python train.py --n_experts=16 --experts_per_token=2 --d_shared_expert=0 --activation="clamped_swiglu" --normalize_top_k=true --routed_scale=1.0 --norm="rmsnorm" --optimizer="soap_variant" --lr=0.00834 --grad_clip=0.5 --seq_len=1024 --train_tokens=592500000
Below are experts of layer 3 (counted from 0) of a mixture-of-experts language model. Rows are named router (the router's row for the expert), gate (a neuron's input weights, with its number), up (a neuron's input weights, with its number) and show model dimensions 0-95. Each number is 500 + 50 x the weight over its row's rms, rounded and kept within 0 to 999. Numbers have three digits each.
Before each expert's rows: "gets" lists some tokens that make up at least twice as much of what it gets as of all text. This comes from a sample of Wikipedia text that the model never trained on. Tokens count by the router's weight.

# expert 5
gets: " |", ":", "-", ";", " and", " P"
router:496465559510522496508415527525475463442560451477571527468606511516499490518583415499478499474405585560596424541509540451559551506635549372531481486487590467461552505445493460533372495540483390452504497506460593499564450454507469476515518465523496535496495455484549480460546544484582482493
gate33:413432513486430589500577499530519612526522527526516556491614393462518556438504442470555538503527482554548441398485495544464489388512490389462439520430499568516450515520490476528469473484510476526487455443479561560583501388519489519522484471410548472415446484515503421479487461456584515485
up33:451499560481528490487382538501574441494453560504517378421559511493461502551397530519408461559522463511461445618550534438552434502579474550493482431508500466463436476465549554503530449462448527385489435490421543575438487478457537416510483516415512506444517523518473532512564526501444493412
gate34:547470434394477468484543526495437503572500518471432449500544480480544427478455521535555541556508426509580571598533539480450528559554604577453534560545567442478469482418456385490527451603577444603443497496516546483526530523469540437465538538454479503462457492477525430551492433510451417503
up34:410471571524496502577421393509527506547451476488488454481476505501532493528448553538448581509437519599575511519497485478465484494528408468465477559481448623475497585497581560480524596513498433476540535498578424432469530598353517537524456531454483500465611520506449503476485561515487550531
gate35:545523436418478502521548463538497515568531523421505620499598523486536473455499428569547525509451401498493472519545437414440554460518594479493443529491466493557530476558412398416567485465499538555483586484522486481637528499508521482479424538478462448426436490470537531514460552445500525602
up35:510503529479543422509476566501495503490582442599459494489438417554498504540458552448532540529426501556472514472386466452483478472544526436514487613560556454464535532523518535496381470472501426508496531517446522500550548587544504527422467520459574631434509543486573454538475533485494648445
gate36:459501402528497514438494421473482523517503517486570476528476496378491575517482467474538503521434393555541473510408479475450406429583380468500539459621599470499493545614501520511455421585484422505488442486478520562543521467452450430478511462526503543447546539558478541438496508452508445484
up36:454456537454415547532461477563514462448580579524426455506519391466519453444408514534466408478594552565504554540471548491478587567527519496490481487471492571553492547457503495487565554470549467547446535559414484489515442460523563509539384512468588502546464488394562436411442502450498545494
gate37:544492541524545595490483477489497468557460508474518519467508549463507515491423526538439482545569471489552473450461471496420432469523545525421568585592556512493473546498545485508586493419459464483401511500485498468554584508452444426469478597500394559411525603473604527459525585457527509381
up37:465582494490551471488536545507556588480595508487487504590520480505573624432432507544582520601519424514539481440449484482505491606528451476538460478543546388512507536514511519489475544480524450445404530481351444533579490541456464562461537506585486518456471544506507436415553521507466534516
gate38:361413492528552541475524547601515503521488498445585450557613461499484507561501515462535406427519465405625470481532520480492549542517496565604493439519451523466462498410522588537489523464521498490434499538576569568547474477549473522461578551489461452472497557559497534475498539444470480423
up38:502418441405496424512553569561463450539516470539465564538437456499473386421603511580450555480407430512481582400495475556425512585524481568469462486543490453493521485509513490568422497453515451514473502498508513413465574491481500471448539610463454506481496488528542448490539557450517502384
gate39:485523494519490536478476456503480424491491434422530524504474503558529503575495413461551514409555532539449526405518465496500365520533492469520515616396432438509405463445485504483544399499490397409525508534453408509531509571374539501531519500525443390463474484510498440510525556523508446488
up39:411512529489412421496588492470578620548554536568512519508463455395462516571525564566494480538493551498507520511485567490500547446519456468599529443599523576497472618515527444528495519499530483443550423531514465539492537504487501510477521636433532488486602489593458501468501549581460532516
gate40:465496551438537601497508493507488435509601551527540515584450503475461545490570451588437528476605577492565545480429496437488405507422456609482504519580495575455486533441534568541504411575466522516515466545501496523483498542450468529507464568405535473478522502538405470413496521540475395467
up40:506458481495483456509469537451505522532511507518525424432612565432468557561470509470528545566433544506486369464408489610506581445542611518479495512444551467556552462523486490554566510478491468440538600415561493454533536435541493479513443450561491427514421537418549419529472439459528514459
gate41:561439444460482609449459554548466510504453428495450577539533511474503459570429502453422441490452511424534450469466502392448567571491539502487544483466501425449565414490467448556570428540391420488545405419548453459558502528492526460472477495462571537428515576495485472579547526506487518484
up41:537426470524567446498482445491561537575548481458573405497489483416470487549521443570532618422569541516571484552577522550474402530515477468415529402572506464486514437415515488502459537551564539475518564527490514463471409501535446538522516503450547511539481540537609538442569423443491462542
gate42:495443526517452518500494519486386542541631517480521564420574477459576507504597561437536488532550483476543655469557462485450550513539491556540553572516482529459558476440526531546504518465453597410450426507537580455485551438427485501497448535431484448439521540474483537577550494465462445492
up42:568445509413568439434456459413521449504471523527492545496441483437526605496530564567582523485475457516460414568549463537549472566549530405568522493565474565550505497541582474523404466483485523559460485520490550460443445511537533502409485555469562542516547518425438574518453486571409583527
gate43:418464522478482566463553477513475534529501517541413494511495438517485561435419409578424494452503466474530463603483446504524427467452440524463539491448517516445434547522570539445464545570495479432457464441512520460545461456464352446582449478494519485431433501571449449518401559441531454417
up43:557516548519484548627532502434469504556523492578487475440531425480498462595523492418502460410418436522447514483471501561460538541489400531473525457595609499437451543500552507456497505364523422549437451526575503505498526516510461485483448416516422516483528571435515482539494491539390451517
gate44:535507485544580462409567533413401517482523465463574520514459458454522510448486554491549577374490375521455466472483456460526525611476554509572549451527384557465568491535432478553520484466492520519465492447508554518522462552475621493415500493571544546449518487520545459519591446508545473505
up44:430545572386613458545434499564443591543488567546422467514478563436490407419471434581497557483476469585536502456453463521551483485576494511478526491495528474515435448454542495517508522524448491494517550549513509456474477541494428501546431444500460562523556591570393442586530467458555559488
gate45:505459467466495601489543514512534417600512458464452539484542483524395529425530472548497490514559524570480488520510424606506465515452421436528530537555498555494499521549441454583423544470479618537543456566495627493459485424428518550547532506554504533395497406458556519576484518563514486530
up45:459479507466522497485436521551395489461451402542551555526499491517549421494443539439538452400435546506551455473550562484561516499570454565556493459476507511401511355478496532542498490466581463477476518460505482482447481500488445569479566414417487516501462590468454546492491441371515393541
gate46:555491478429494497481417467424566510520501537544528545575549498561426429409501486548576467469432428474456480540449504522438501484527570552415480507491461541431549573580622460481580522510616492483421510505537414461411434555467525450508449447443508482503516515433506510531439548506583506442
up46:395349504479489473473545451560519501487482484550471596565477526572493500446495497505497552568538511449543530517649472476464430568541505554506574552589488507467562621482528434429513481477553539553530445455426419528506502482471475529562491483551468470519430457528445573394504480476521492452
gate47:513458432444396560439498506494445514515437488464475531453528363547433540468439546463422485483481452528461451547440436445580440474558508550533493428487478602561489479453444533579496566482488461472448514459436490561490496507445518470602508565433536473473499547524450560646450492453525513441
up47:511499489559512495413487529476522430584531401414562550515583480536520477508404470475473564566476528539544535565456531495474445507558526570496479480449507450493549570580557465458442532443570413455536529541542627447577490514519491486536473522595524489453594489562562456548475429484497616518
gate48:409498449567514624393447463394532479476542550486494589481541526537500518545418474448460533547478558594490479447496435419544470475484538516517527531559496409515528535517452527465463499500478567531505470649519589505499572546442532560584458508449466539482496567428513452503438567463471535471
up48:417540544464521452544497509493462432471514566475441438453533541523516471536418453536508517479425467477517600436513503563514459490445493495443500425429450508545545569535535519435497506488606438437453519531562506427515523545504480383534566481511484503466488552507434545607368533537560359537
gate49:509528505402427504548418443470449542525483480408535470499446477512495581491467518457497516492436526534371458501544493493515516545571493465513555526508466535494527478531574549570546491440452468511561480542435454540500500524384495499545478563519436468416519483372515550455549443596489670552
up49:436465540493527497531601459500496510496443464539501433587482504633495583462440479460532488479454570445534442491543509622573555472455404456503473453490568479475501535472512530429497459547482527525368429509465473588593510516584561498383578524508503482473516468527553475566449507514479471439
gate50:477529475481505478468507459432470448489507504414540493466541538515601513434512523512460504473396574465532475534468528445501438459407471534392563523532472510431502520592497470492547552511555509465464533567539522560485533549433445539486455449507405506372392588500508485543449571350550483461
up50:526418485548486514475502583559448560467457491570419469432500525493543526457504507442459424512571469448484599576598555504531555520509575610534508544440520498445493459514425494452484503564573521495469395486421431505513554479516436432592542554505552449483478482542503552451616467496520456413
gate51:486435460526460430566477510596502495502494539510553529526543512505473526500462443446592434536383502523633435528619470479392530506580482533513541561556491549440586478489462497563508493615543454546401474552479507561519536499460512505482463525399437569479427542482518519517478458516582517528
up51:531518570460541555515396518471577514541525443517525469512460453542535442553459488487487404551542492472499484495435416670641455503494531445541532516429484511537483490463530518416502503453487589526455492547524407420556475584482471446478458522534520451517487430437447506459505489566601565481
gate52:458416467474520522381472435515478569511486550478546473451478456474517465521478530586484557569508487465560497494467467597500468521487508525485560500437542514495514488491501505518511556480431512600517455519501552521486553433394519458530499431413518492432623493607477468589540617480604368485
up52:470464458469421516519519406555481476515509430552479501554568559457460457524590464502505485409530503525573477548640469484437520510632484425545462442540480496466424479576494542534393504515510428562508392577573498474486486509422556547512515551526472560450457460428530511485520479529489578559
gate53:410422526470555541463461419536569512475424535521519486452597470469534554473558484539519398448392498508557456513598438508598481491523466461488490548509422454482502507476549557472459552514463595471365487554485491527384520519589474481549459566447480508493502542581459522526512567484546525432
up53:573587502519597452509493444593465509525461416554543498475423500442558644465460401504463520448502518477491523528492482494487467501436485508445506516484486495552567524545472343402506463479391432497505459532445443501503530495491481516423521489496492488468530487497559413429582437501481555608
gate54:436473597463434553566594508569457519541516455533445624489554429503485644548426504521489493472455588505520454514540486489504494488583504625476467478541460532595544543607545452500448485541478467441483483578531481457570478537506474510515493489394480524479521523540493495468506402456435448523
up54:541439468521484448499576563498517448452525484425464533447446449549474534517521591498475467398545495582574449583513501458535533474453527560469472575529570394453476458411486512465418445392515387510565500424512494521440583495473553478513387461505496560501512473520461533467410473465478539434
gate55:516514501476636527482421533471448464470515495442607518575486547480555474472480492433510555480449453588453523471469452532490452443594461599491453482492580488488433462456541501547474530474586512534572538566484541390588413523433562541492542463497498555361462531481535472470447523520548537540
up55:416478452532403479539419557566469413530560444509495516443574516682442609479572533504521511408518523502528539533551463495570403512484438490476432470507522563431570514499472519516528515523558474536592504486493458561462560464480515471592422478542461424487470466473478558516499490460447484486

# expert 1
gets: ",", ")", ".", " |", "\"", "),"
router:495353493541543510556415544498553547549498469483538398407480517531531495461371524455500457490484624557471487539544478519535557468519530501581446518501554525450485539532533525535582532454512498483546539490514608504554450489507494485490533450527485560647506564534587560561488477588491555544
gate2:372486577539475558494617497465491467500529462550493460517450488579526498454457449508546487498459506531512530486526476553498420482487506458438484517387464468643449509463367517563395489558428447440562516540467551504552470476508500477466478553455491434457526533556449485511501409636504495474
up2:584542469491507538583446494512436556525457444494553422510442581501495546453605506562492441480564590533489539528492482550512539488523505479474478431446485479514491553524480525520455580452581537515620499522535452511620502550480494493426582458516449507403471495545463401588497396415554506439
gate3:509398377488511564527506549491513551572426544456531563575496463457489497526542491538505522446528547532498375480448536538430551484495476490487563470557472455501455561542511501562541382551452470443423522481528535469499526420412565472508463645432508450555500571504493411535463464456476429492
up3:595509492489497393546500538477506526500601513463483464479426551539484484573401481473464474589472591532517488550491522560561439536483437467508487607496557532572548435553496428501480551530501512508485478490558514502619479549544402519438501512596475455443518569482554450470490518442397611450
gate4:561408492428524493496456609438568550512459542495496541455423516499526533555514471461531404500526598532500562622484529520374569582546415469497467456478540468505439512574528532639479397544524444426484483477449458491461493476471553491472541513408559464460493544501498470478474539512470452496
up4:502481559522587482543492575538529357520518477594462442520445501604568500530506486563571490480539467519490453504514529607410522519615472581454564526528556545488542479519474497495453500461568464467500501454452497548480480443493462467454510526424634517499501533468524565491414416547550388516
gate5:463460528498402513562503534492516493416516516459443531509443403591486495474551434561454472453525489531510486531573514501383494499467520492438498474458491440467550551623549409571503507489559425430427456547550496513473557463507443482547465487370462501414462459559460378577465491515496555483
up5:396497514487517469467511498500427503430580512449466473507503552473499500500462569592663557445487572469459539456585528443482518451470459526436491541499558456483554545463532472511538499428556408583438417493572481478536587527544608542628517598511501522460513504563514551480461518504491514507
gate6:596399551554634462526474532567446513526507520519547511474568464525583538535420399477452446498557475477466521449494567512458523501528349493438540522484501469567581573469529510564473410475560483573558516579478508553511496542588578450471483474527447427513458552560500519492529454521472515488
up6:555495452452471499537438480463438479565502499498532512493539481500604524495402497497492430489474446526535495502544362494586558544420553468526393422437565491460552468525521658512509483435523553556558483460401516455532435467521472585538411448524512527485566559511520453558472476533530567474
gate7:510474520465548568412496510435520518455441528503526561607574558547413494504504459469500331644440474511501481457487462421452446464456486476477446489408509492449519530437521537562549474526522510549555482629458432543570496497522556454500498516477547461505585552511577548475472540492470533547
up7:464401469512589555460545536504466516557550476433517477491477602548574572419499509499412552521445465478500518478487541520552568507491393514547546488584533573496431556397536488533573462480510514504555478489497530537507522419558527630427557522518435524460523545448524480577396520424521472436
gate8:452420471449468544451595482588489542470519504443505521541491549514548571402537523533566527488502502498456527544464472613497416487622489449420496492501426492529478514555516445557491465552536450540499496453392460495630417519527534526527475496503558513516460452570554494444536629514465405462
up8:421521468503519496499537524443549461504464468473496501443558468567444468518504413563537549584466447515492461491513550426449463459517443525410529365531463444433437459440451426634434491482474452471496549600471522465466548455596560582507530492500524447507483507559535406537415536520549476568
gate9:404400522399505592518570444493410479482457441520527467526435484521498427528371523533518524528502414534476611498606511503507476469472537488506477556428526499426426478480504589554514509519488423522488551494457517489437444473475393499434453426460421518458563520499485573581475497522534538457
up9:489592545456482575491493511441380521526542486483458457545514464520514414569484469520496626529462462502493382509504532537544478494565525453499463539501526388440509484525482551520402513449533489555591521562476439442593482570465572560532555480535504432491492468615540514411509458569487555564
gate10:519461461522473563570554567569480510426426499502493455466407620514575472522542502440568496557508478518502524458513496611509530463413510432533481543469495532521508417539513468592535458618487457531522497497499433389573468512448542491483485504498499509531582523534536557596570644529520537460
up10:570399545508484490516586533491549471413547378543515441500517525353494513468460466527469456482554517514509430559468485479433476504542593464425484529541559561541475543499509621516470576513528488511481566515458440530428468552553476578435513495521477459458389498536403469501508441477451485588
gate11:432515527464461508422521496503514605524564498430517447473486426553530515402562456535448519441495427530588527455499526531522530449481479500525631549546486348519519577431525463558481529594477508454395534598441563517525481550478560453452461564502520494484557519447547421533452493454531499479
up11:520538458585472412508507554470520455477539459457512506475544474432525497511647512457460453516485537467470421607564478426441501517522439547414527515540499537567544459497428560548527505520528498518582409449528420464549602443562444498562508519473463505483467487402509489531627480438502478401
gate12:502477568501588575540484493516478504492443472381584471512530500537518547479525442514511610460505499526409470512438477562493415572553503470554539557522462550539551553425431444501435433590590479498481474491503526439577466481573522466568478494407460458444386491507601475488463598507479459500
up12:540607515534462467443563484568442443461590596489458463555455507526500431542459512561480507406422444553487589521510502457504491506443462561527483568490511557580547428535520642532579554472413421539475442508511443519530502527478469444491427535503432511593549479503583514508481467438452536496
gate13:556526471516476494452474459582586511477576462472524564433464558520475522468584536506479529491473495540500534439508450594484487527474513610433540607528478528594548538477549530507467552486505464494403477505445491485617509580599446469476543586436479494458562411551611488490551455439511583533
up13:527445554548481549528482474446537462522519517477485460567527505400558463536539552504476407444476418473414520386529582461485500510519480506500550475391446443470442553387487469499392531477494433496537502448440468521435548495499431565544515569536475512464557489548535359443441519412520481443
gate14:438393510643498495586518508590492524470506480482543465502435549571566513572575512451505491509554518479454471443564485467506421487534504505477469515480475534541460578644541597514505476447473404505368532525550498539538546548502477508542463505488466509405437513515569464520489376462498487479
up14:470466485504493520571509506457423415473546459552554513502545554480445400482436488568487502412497506485513519583540428426568437497510572539538535475556555544435467378528536457572467560490504580545466456452441464565559519565534502493530503551494533476581563548379433580583499544570504475497
gate15:485498546562496588573461537481524556555559543475477461534482525585502487573422544512544524473515564517526456409454499460523494504429441511515560497499451466583417519450526565547513470522476370528479485522525518490597476517493514617506395553549461506557441652515601472519443510486415500495
up15:526522436457432531449565517512489468464481510459552464531489486483494472485536500466514522431497550598460496634583460423473542499485510571535476498541504577377630603558476494532485464452572575437543453451452525454396452574513477476546537508434534598489511520572465517479550450534525473581
gate16:383553472408462510472498476439467529487517577485487526526582483458473529523568461551566526472602455454529529470478450546465509435488491508508470535624604520532517537490488569522488389446456495518463487566474604426366517488517505492546456551416425504451527518478440545503496471383505446540
up16:495482408575560548461480576472469570493532457467434571502485498566512534493404494474483473523430494515545524575537351513490514610414515487492526479485507536542460448554526463421554590634434473550528502425533505396517478452441516437526503540449579540566522519550509427527513520451472471521
gate17:451477532508434549492627513519490553430506462540512602524515545412543550471409504457538423509425521540492445524498541513519413497419512454516535487448475548481534512498533488520506541494496547545472513608472549582512530496442553498653526551550492515538659507493512590467569543559546564497
up17:533401520560573400519493538482517578510431484532447417420525516493471466433554495556449594456525481542538533448602513486518529496492447515478523482559539474588498598495533531445465454533476392454501488503414451563508477562575413513524406414609538496521534456492451483565551526533507443471
gate18:588467512386503459536465473508610486488535482622553481498557561513591497580571445531517548471552478513487583452498507582408499449485451570504518534528470462483478505431521474441505605519522452484479478547444469506553478545475474474568475500406510472516547482432594523462572622413520444506
up18:483480488513501537606532487496475416534501486443481561488510574432476469439473550558600438508521496506565471478498499535533454513581416578464568514545494547506511430562504512490425441488528618490496471441452540540523503516485588538534493474519501549480512575642414592356476549527473504419
gate19:428508498461560498398395559515497543583519510394543505495517529473493525592529559517501421533525453531545452471461580395489512490499504537468563531506548417489443548501427542666510450481480358525478551533547458505461421533515460452526492528548554477429447495522472532590456516527504508503
up19:584455505575501501491533433454528566457491535442495486490564503510500480487417426499531541495558517452434464513559411521492532512515557502508589492462459575603416544566600446498478496499488489535621524487369571455468479565472446466442435511378452530519514470452476574557546488442482558442
gate20:462434489508510492459456588448474397529591584435425519516506440513570489532464449506622513435395477540489484582502588550489487524526472494458500521471488480501478518523508539577489478575507420523477377472479543461489528596480495380543491524573476495414434537532528578539465534440527424457
up20:538439499511613532532607493492531449536516504571536395536437544612495533571515520539476526509517655570429537592485477530554479427519477606521470488500517490506562422481487578516523526557472459484494541501490464459520422550392521488529506485499478556472492508434478474596463548522522610473
gate21:495413521425454514457517487534585438463454526480458390483487678436514461462459476528494453466492465521534591421450514454441453550564475501523438504561473576534535373448456457527522499504516501512488505476483560449445545518506547528548482475597451513509567512492480538434524516498474350449
up21:491514500519444507438502493500518466486490478518528535513534530406540447541687524524511528518548537502548554489471558487392438483615472522577523549455526395517537385402504576547496515447472604522359515537500454505544521536481500506538487600444497508434485473455480477490526568446516500522
gate22:435518542474507569619500540478474497413510562478486494562584428466421513527615511555494536557525516464591440498528500504502461464488557480514595540385478506535463580456516605428385403496484497444456475450510485527585516521524510466442495575501553439465550497532532422415487477451515482501
up22:395492459458408441513594468575539506483500499579526475473512529517551428490513434514562537541541483542523464509509532461485539484530492583461569463470506386503467585389479479629598523528560456434428467542496439447487487481518457500489481513485523520570565459435497642487523586445469465481
gate23:497516545483609585558559415521454586470388588546578458568525484547566585516432459597551472520425495513460453515545491492521543507472451501456442432472498498562513480387506550525497480471512562501460486476446474495493516513488594555480536495478435496548465618466459431509563427401474501476
up23:434426572519541545462502427542533461416517471491479515533583449520494563509527520525413565537408431519538529495502495543491458498490530486566424460546465484530413447441468452519449552472567592408524519450460515473577550526580491471461522512553512500547456667527496401544606514558503516538
gate24:447489540471479530604597472585500435467501538568428482492526512569500588470560538498592576507433484463408599551509573468484524500501457410474423510422439498552566523469508494483480522474481563524509564559515481446525472616460478549507411465382478526464522583508461541500585509520541450498
up24:458449532420459570553516524482437364434511419438486552504508555558451419449443489505572524579494533520424524528605455438506466494508550486504455435450465488496474545484482535525498547518525449492478476516395437397535385487450440449419500578518438529530496461553497474486484433417548472433

# expert 3
gets: "ly", " that", "ill", " which", "ell", "en"
router:551419452536567506550461544492422557498458429464549464544460516549437500475490402501432354461499481582529465487526456456519483563425536511519600531497506424570555528522517562507452470463499461436547464444483440552563465502505603390413533463467538603513569489505507463463481542518564543535
gate2:513492570505472436578452460500508523530524546542505482453494526521512510443503394522528496524501468587663491485563406459552447503589442509583527526514510487576501506577435485589502555511496476451462452619560498501482534503510501487597474559521587589430507494423532580556440466489541466422
up2:483486378492529545480522480522555446462518512560474554579519383508480474494437456535462500514428507425470491540469471510509462500397473508432433588373468496451543524557518495522366452560570439451431504450586512475553497554490451503410481502439546528584570533521446527462501538482496561576
gate3:507554552545459552528600563472465607452407462501536542489490518505522420515492490525502529500530530534532418477583414471442536552542534489512429454497441521625449428518515392508512537505492438516489477576539407599481412397459510519512481524483465506477597478502440421492597494536504442463
up3:501474442497489489393424550551460596626467531557451539431474464593602494544532487456548523506513557495474565549564553388522450494510523495526493468438477525413492489484444502468577501558503493591554630555557492464516506522515554489530538460482564533547491514408525477508438457542422582501
gate4:484545458521495533418517514489549596462364516569509516541507495590511484602478489508461532523549471549473480406486495474485469585483566519406531464571408550482471486509509586488574467438586513490572569594466494472520417486482457433454575453518420474472553517415500495600542499495534567525
up4:461495583482590490497565529472427592532481385495583482421567543504544576572500426453479511528509564428487550511496469489489520421380495446483550494482534486529548437564548424491497529542510488465554475480504462536451550551447508544460515524573468503452490509485410545465547472467609598379
gate5:501483551447552407507431544519499517456555428564464511431498520483602555404537569448540521517469523516526527553463469447562571541520471583459498498587521539486472486500558528549592465458585549486457474520429410528495544416483499537390491397533505436533464556441501450556385501435514446488
up5:480453478589453537481460515438519559440542458531493575477518523422463477559463582502440510492491539525436534565487504459572403524510527421514539467348468473490520491498552556432490437519496574456520433539506383455386513515537487404571522547561416528497562518491448570580508454499465524551
gate6:504519490478484448468447433482456449482413512475533522454534435446486588515519539513545528534554524550440495457469459445487516555468587487519561494577483530596562477559396475397487468461518507433501512496569444393514413513501455498397473568579414539482460526450552479540366442541418516475
up6:467555488436494507447506426476521451461477593472503449535586502425509439537467451533558523473454524527501494453443464565367530431604509446531469473449536418514458518494586488440528479482453430480401476520471489594372464479463454533452419470375518462477565471534474538513469426490462527540
gate7:529495512453513470507565584591422595496473496536510415392408432512572451516530489500557491549485535553470507530590513552565422498505444506534481449475524511509487448470517551512500495457467536444526448568471485541401512566389553537356543454438520562410469506493525579553458473471556481455
up7:539534536448485543501463497437545485389459514456578514474584596455493532554515580562482531408515487468471605537398537510410434545526554534511591462535461550480486381495541538514602456499516482418616532591572490523418459488571471523501524521520500465537462495491462553517567497503472510528
gate8:555462456486590490373499490418449483499486511507551461517438539497469535580492435490592431574563486464495509506544468451519500408406395433500527484555497420607480501557509535463545496589544457476455480508539480517455498464479565493479509468521560413490507608478475470480374519449483436415
up8:479501433502484517565474489500524503461477485563537517561606653537482445564462507444464584478486445563640516464501502497453509583533447548474490496388529550519469568447510474529463540541562530592459452478476568494524551484481493425522530412491604497428397468502571459531449480561465501510
gate9:489490456475561504507485445517455548556518576480594519511460616504542498504494400507592466463525508455435481532534473442420633542497480434561527458476493471525528436513458577564483407498503521498579424437561541474510474575392503462561492504519418469416564506521491495537375457511521528566
up9:529435475528505523495385542482475426399459499488538383576463530520443525563450428501481491466491468506466553584584457512521422567514535641507456464499442572514450423498522466452554524495531557596546424467535394506522529531578476474534462478487596557480577485519538501507467442470485472544
gate10:602566466428619566468482500605495491570468460470485548472526482557495536502468499548555418483533516530501500529522434501557500549478563516476512514523444488487554443621506450536515452505522470619556517512493539394650443541470581460441493443566450405494487496531549482558499577515492451485
up10:417572473522557512556513482444475560488506497474580422524446462423419517497565547502474574481510464441489569551415524444493434450473429466502542473544486529420502532414530473581538579400556454456490483535481530403410528416512409519484465528525436497509462455616565469441520454542558512508
gate11:456633521488473607426506476500488592541495524439585481529561520509504516465470557540436535526478543514495551487412477447511497571572511513561538545516515461560529506593427549397519471505444408525519492535427488466501470496502472497412520542539448487383512539548460579504555440568411398482
up11:491438504469528545392453510380415553514515503491532448485484544424482628572531466544525408509517505354563598475505522389462531502445486528420451474522447530487506456550551438536409456435506524460461485490583467453490473538526524543480516500546534597464434521438560507516541505480532525501
gate12:455453432495524486463575524624497533484457548497470589478380513492598452515446489441483500485501465569578530503495482455604515519539490450492548512547531550573540397550461467447455460602555527542572442512540607497577527523441474401466502532525463549431525436448557512547491540538438510524
up12:600494534453454459435430441472546505522507494559498481453630526498405460519479448540456515521607514447497506564575568576542593453430522542524532540411513488530436491508421370478496506411449466483406437435554521518547469464500557475472464602471537492483544533488478488467479530461532444455
gate13:396498453491599456523475538479470545532582394494514564541475422543460581562423481455453431544468511516559525605536401511600537542450490520473476533539491530456513541443446491539539501556407487487448458546537522470528467447449522511489432551496494521371572547499464447488391541462484462451
up13:569508424500511549476471503489584457477511415402512528500531484435528508541429533472525518602494488495470420406470568570391491522570434497552479482530512586589477424495541448548469530417565452533527553392517474531542570500553508446491433443505490428477602477537447536460525527506473600529
gate14:575548508547558499612522511537428513443513527507444484506560574429515549502419607469568389474514461496509554590466435495561618567619494443430503505481521484522536432534530569569478434549501428533454532486504518513574491478488458451383456434426500498478480483520485523471433508506484525454
up14:452465557444570452498452613474530576499496538485495564557501474445571548600482475517493580468466503477546491538515534403444562453488499463580441535539507518552494526514477387522450527455397472454574547440520459464551466544465474583437522573488432603441495541468534556570504421560488422498
gate15:510536471480566552470460550393426436513557516501509453537458484479465467572443538432502514421424517477415518483507440437529440429415493553502530385503472562561494429591438556493472433528485464504561587417416484571497429544505530515382495526477494481426523591571515543500529496542521498496
up15:576495538494501571537551522565541557466449475471492472463476562558511511555486459457465409543571543528595563532593520559510524490497455452487575532514415376538560466477567407551479493417480506537464481560648543490458509479471586529539501481407580554506509464451525495532572466542550559488
gate16:464514455484486526477504419564458522505557414485565461453390535463544506535525519491457493439457466479473492484535458446608483577414526561601447512595492516559639512500467496457510506422475576444503555507472587531545421581415519452486474514504411546532522547522551515498572410475566474506
up16:547580495534557596465401467462562574489553506515485525515492491497402484508455453541507538496617522484506460420590464506384579397501586523561651501525488509490508516518451490436404521521549461506536417564459509498554416487501468498506523416514503485500510475504584485472527548536444542552
gate17:458453433447548497457447512572481554569442558459463584511567530457581514472450391504535466439462530463517466490532454560629495448412478484528450544574417478514420564438560472569517443521541531415461545520510562480502473426504510454447454431436441468509559538524474489478448590503564503437
up17:473526529542433511618540529561483486410549471577548560395544586526459583562440528517498488477544454492511430535407414474498483436475481450476478489432493488509523391497466572463525550538440416489511466556557427452480478516541490444432494499435519453515496504460459486376500496514361490478
gate18:522453566482487568469493512579428512510624450507553565532522552496456536494530499531423458491445468597417515598528459445555487560468510421502495515427549489457528442518463393528496474429531492499487513496414527533577564445533562451498457376500496473436560519525591599484439519441515483568
up18:611479402490601562462512485511541504520477573557518507383536401507476565492472473452501395451540480503420404495469542479542519432555521501536447516536433505492479582492530581451559551465576496471535493500561499464475495563541489539449453494354537488461558491541396486454493455569502520455
gate19:487483531454507482396497506567445553531557507383575579545576543536525416506426433510495528491457498506567463455453458455596440561493590527575551531478462442530474398549473480513522435565492507438414494625520504474468443394499457492418462558582499474471530466530464498504459470472474495536
up19:479445477531552524550525451486577506466438453503383469517506480407418454439489588559507473530456500363525510458484536550576504490461485469502547467473464525384521519485547526561553513557564466460563504511548422555500426521375521564402527531484503456472480501566536534450599488546473550579
gate20:417567410587479485511462495512527553455540522437515486449534533514504508514484461476610433603453466490542516514505456526434506482504512469483503516509547451459439567440454573546393390536535514481531533522450533593549480515480480388522479468516484503394534544518594629509586507521517508614
up20:493540535474531533450517531505515491533533574477485474479430564488499517443435592522566544480432430541480400438526576519545508566528484508562498503464360551552418406516531540542559539469461508416483514483460355451533480494527468509497507511578450517519634521568406501578523526459457535532
gate21:473453467530455485511474509569438586499467471502398498427500503388442527511493525548446412428487487561505453529548360539512423483487460471406485505400513467484510439519556444462479532460465492485518557501583544470472517450483620476496417510536505533454579533562538523523470481401440401564
up21:597516492434532501489568408472543443362504443524515531501460481535476454578527477563581435451506521539434522472484550546476445490426502468606483503484546512579520467515485485446431443485590498426540470449486431454536419516500402514440481489442434480516452494491438405564519444585555499424
gate22:451445565499575546477494558444504594506459505431490535557520603479526578510481490562383421529547469532479456490556460528494495497598549423484448591460495485440562558479465480576435444510509381531524539471494532509577518581466490499571455511559428573587470494495592502588519497526527517537
up22:514505482445545541562511500546568617505466494478497488479499518490478434628406490571437479510401461495618569399499451479454564584464524594506511540444485513510543511521490508471602482586508510543468453564415541485468504531501534566466471498383439518412498424570477496542525546506507514454
gate23:456557537459475542472545417536522504540477522376488439435461486458489514538520448451431440501421465534522498505593475567545444482449436610463397559517480496494545537544531469475532369466563464504496519512517583497499547483502539440545440442486434562522573647521542559430522455522516531453
up23:448481518522639420504511418590485481453546509572545436562476454505563525484444444495537572553465466499443455509554496498502494416402483479613534506466366491512432486464519543539524548472505494438538505533525549504583435492455548499474597485476517475475445574482560461470445503506534597605
gate24:480432418582508382409408420528535534499478533428530493574530495473459478541447462474552537542504417493542552490485449402469578558555409546472493562432524556471507522480492463590521480515535507380501491508553440538488457545505507433508501505523436517478605562519514446552564467570575550534
up24:622509555463414556523474483481468453569563499443505495555440571525603506577524583463535425490484538495500436465462502489527459445539472504527528408559498484573581460552403537572456500537589469464515502527541438466490486554476585640456469487448523480552480495578530522479427471435493448441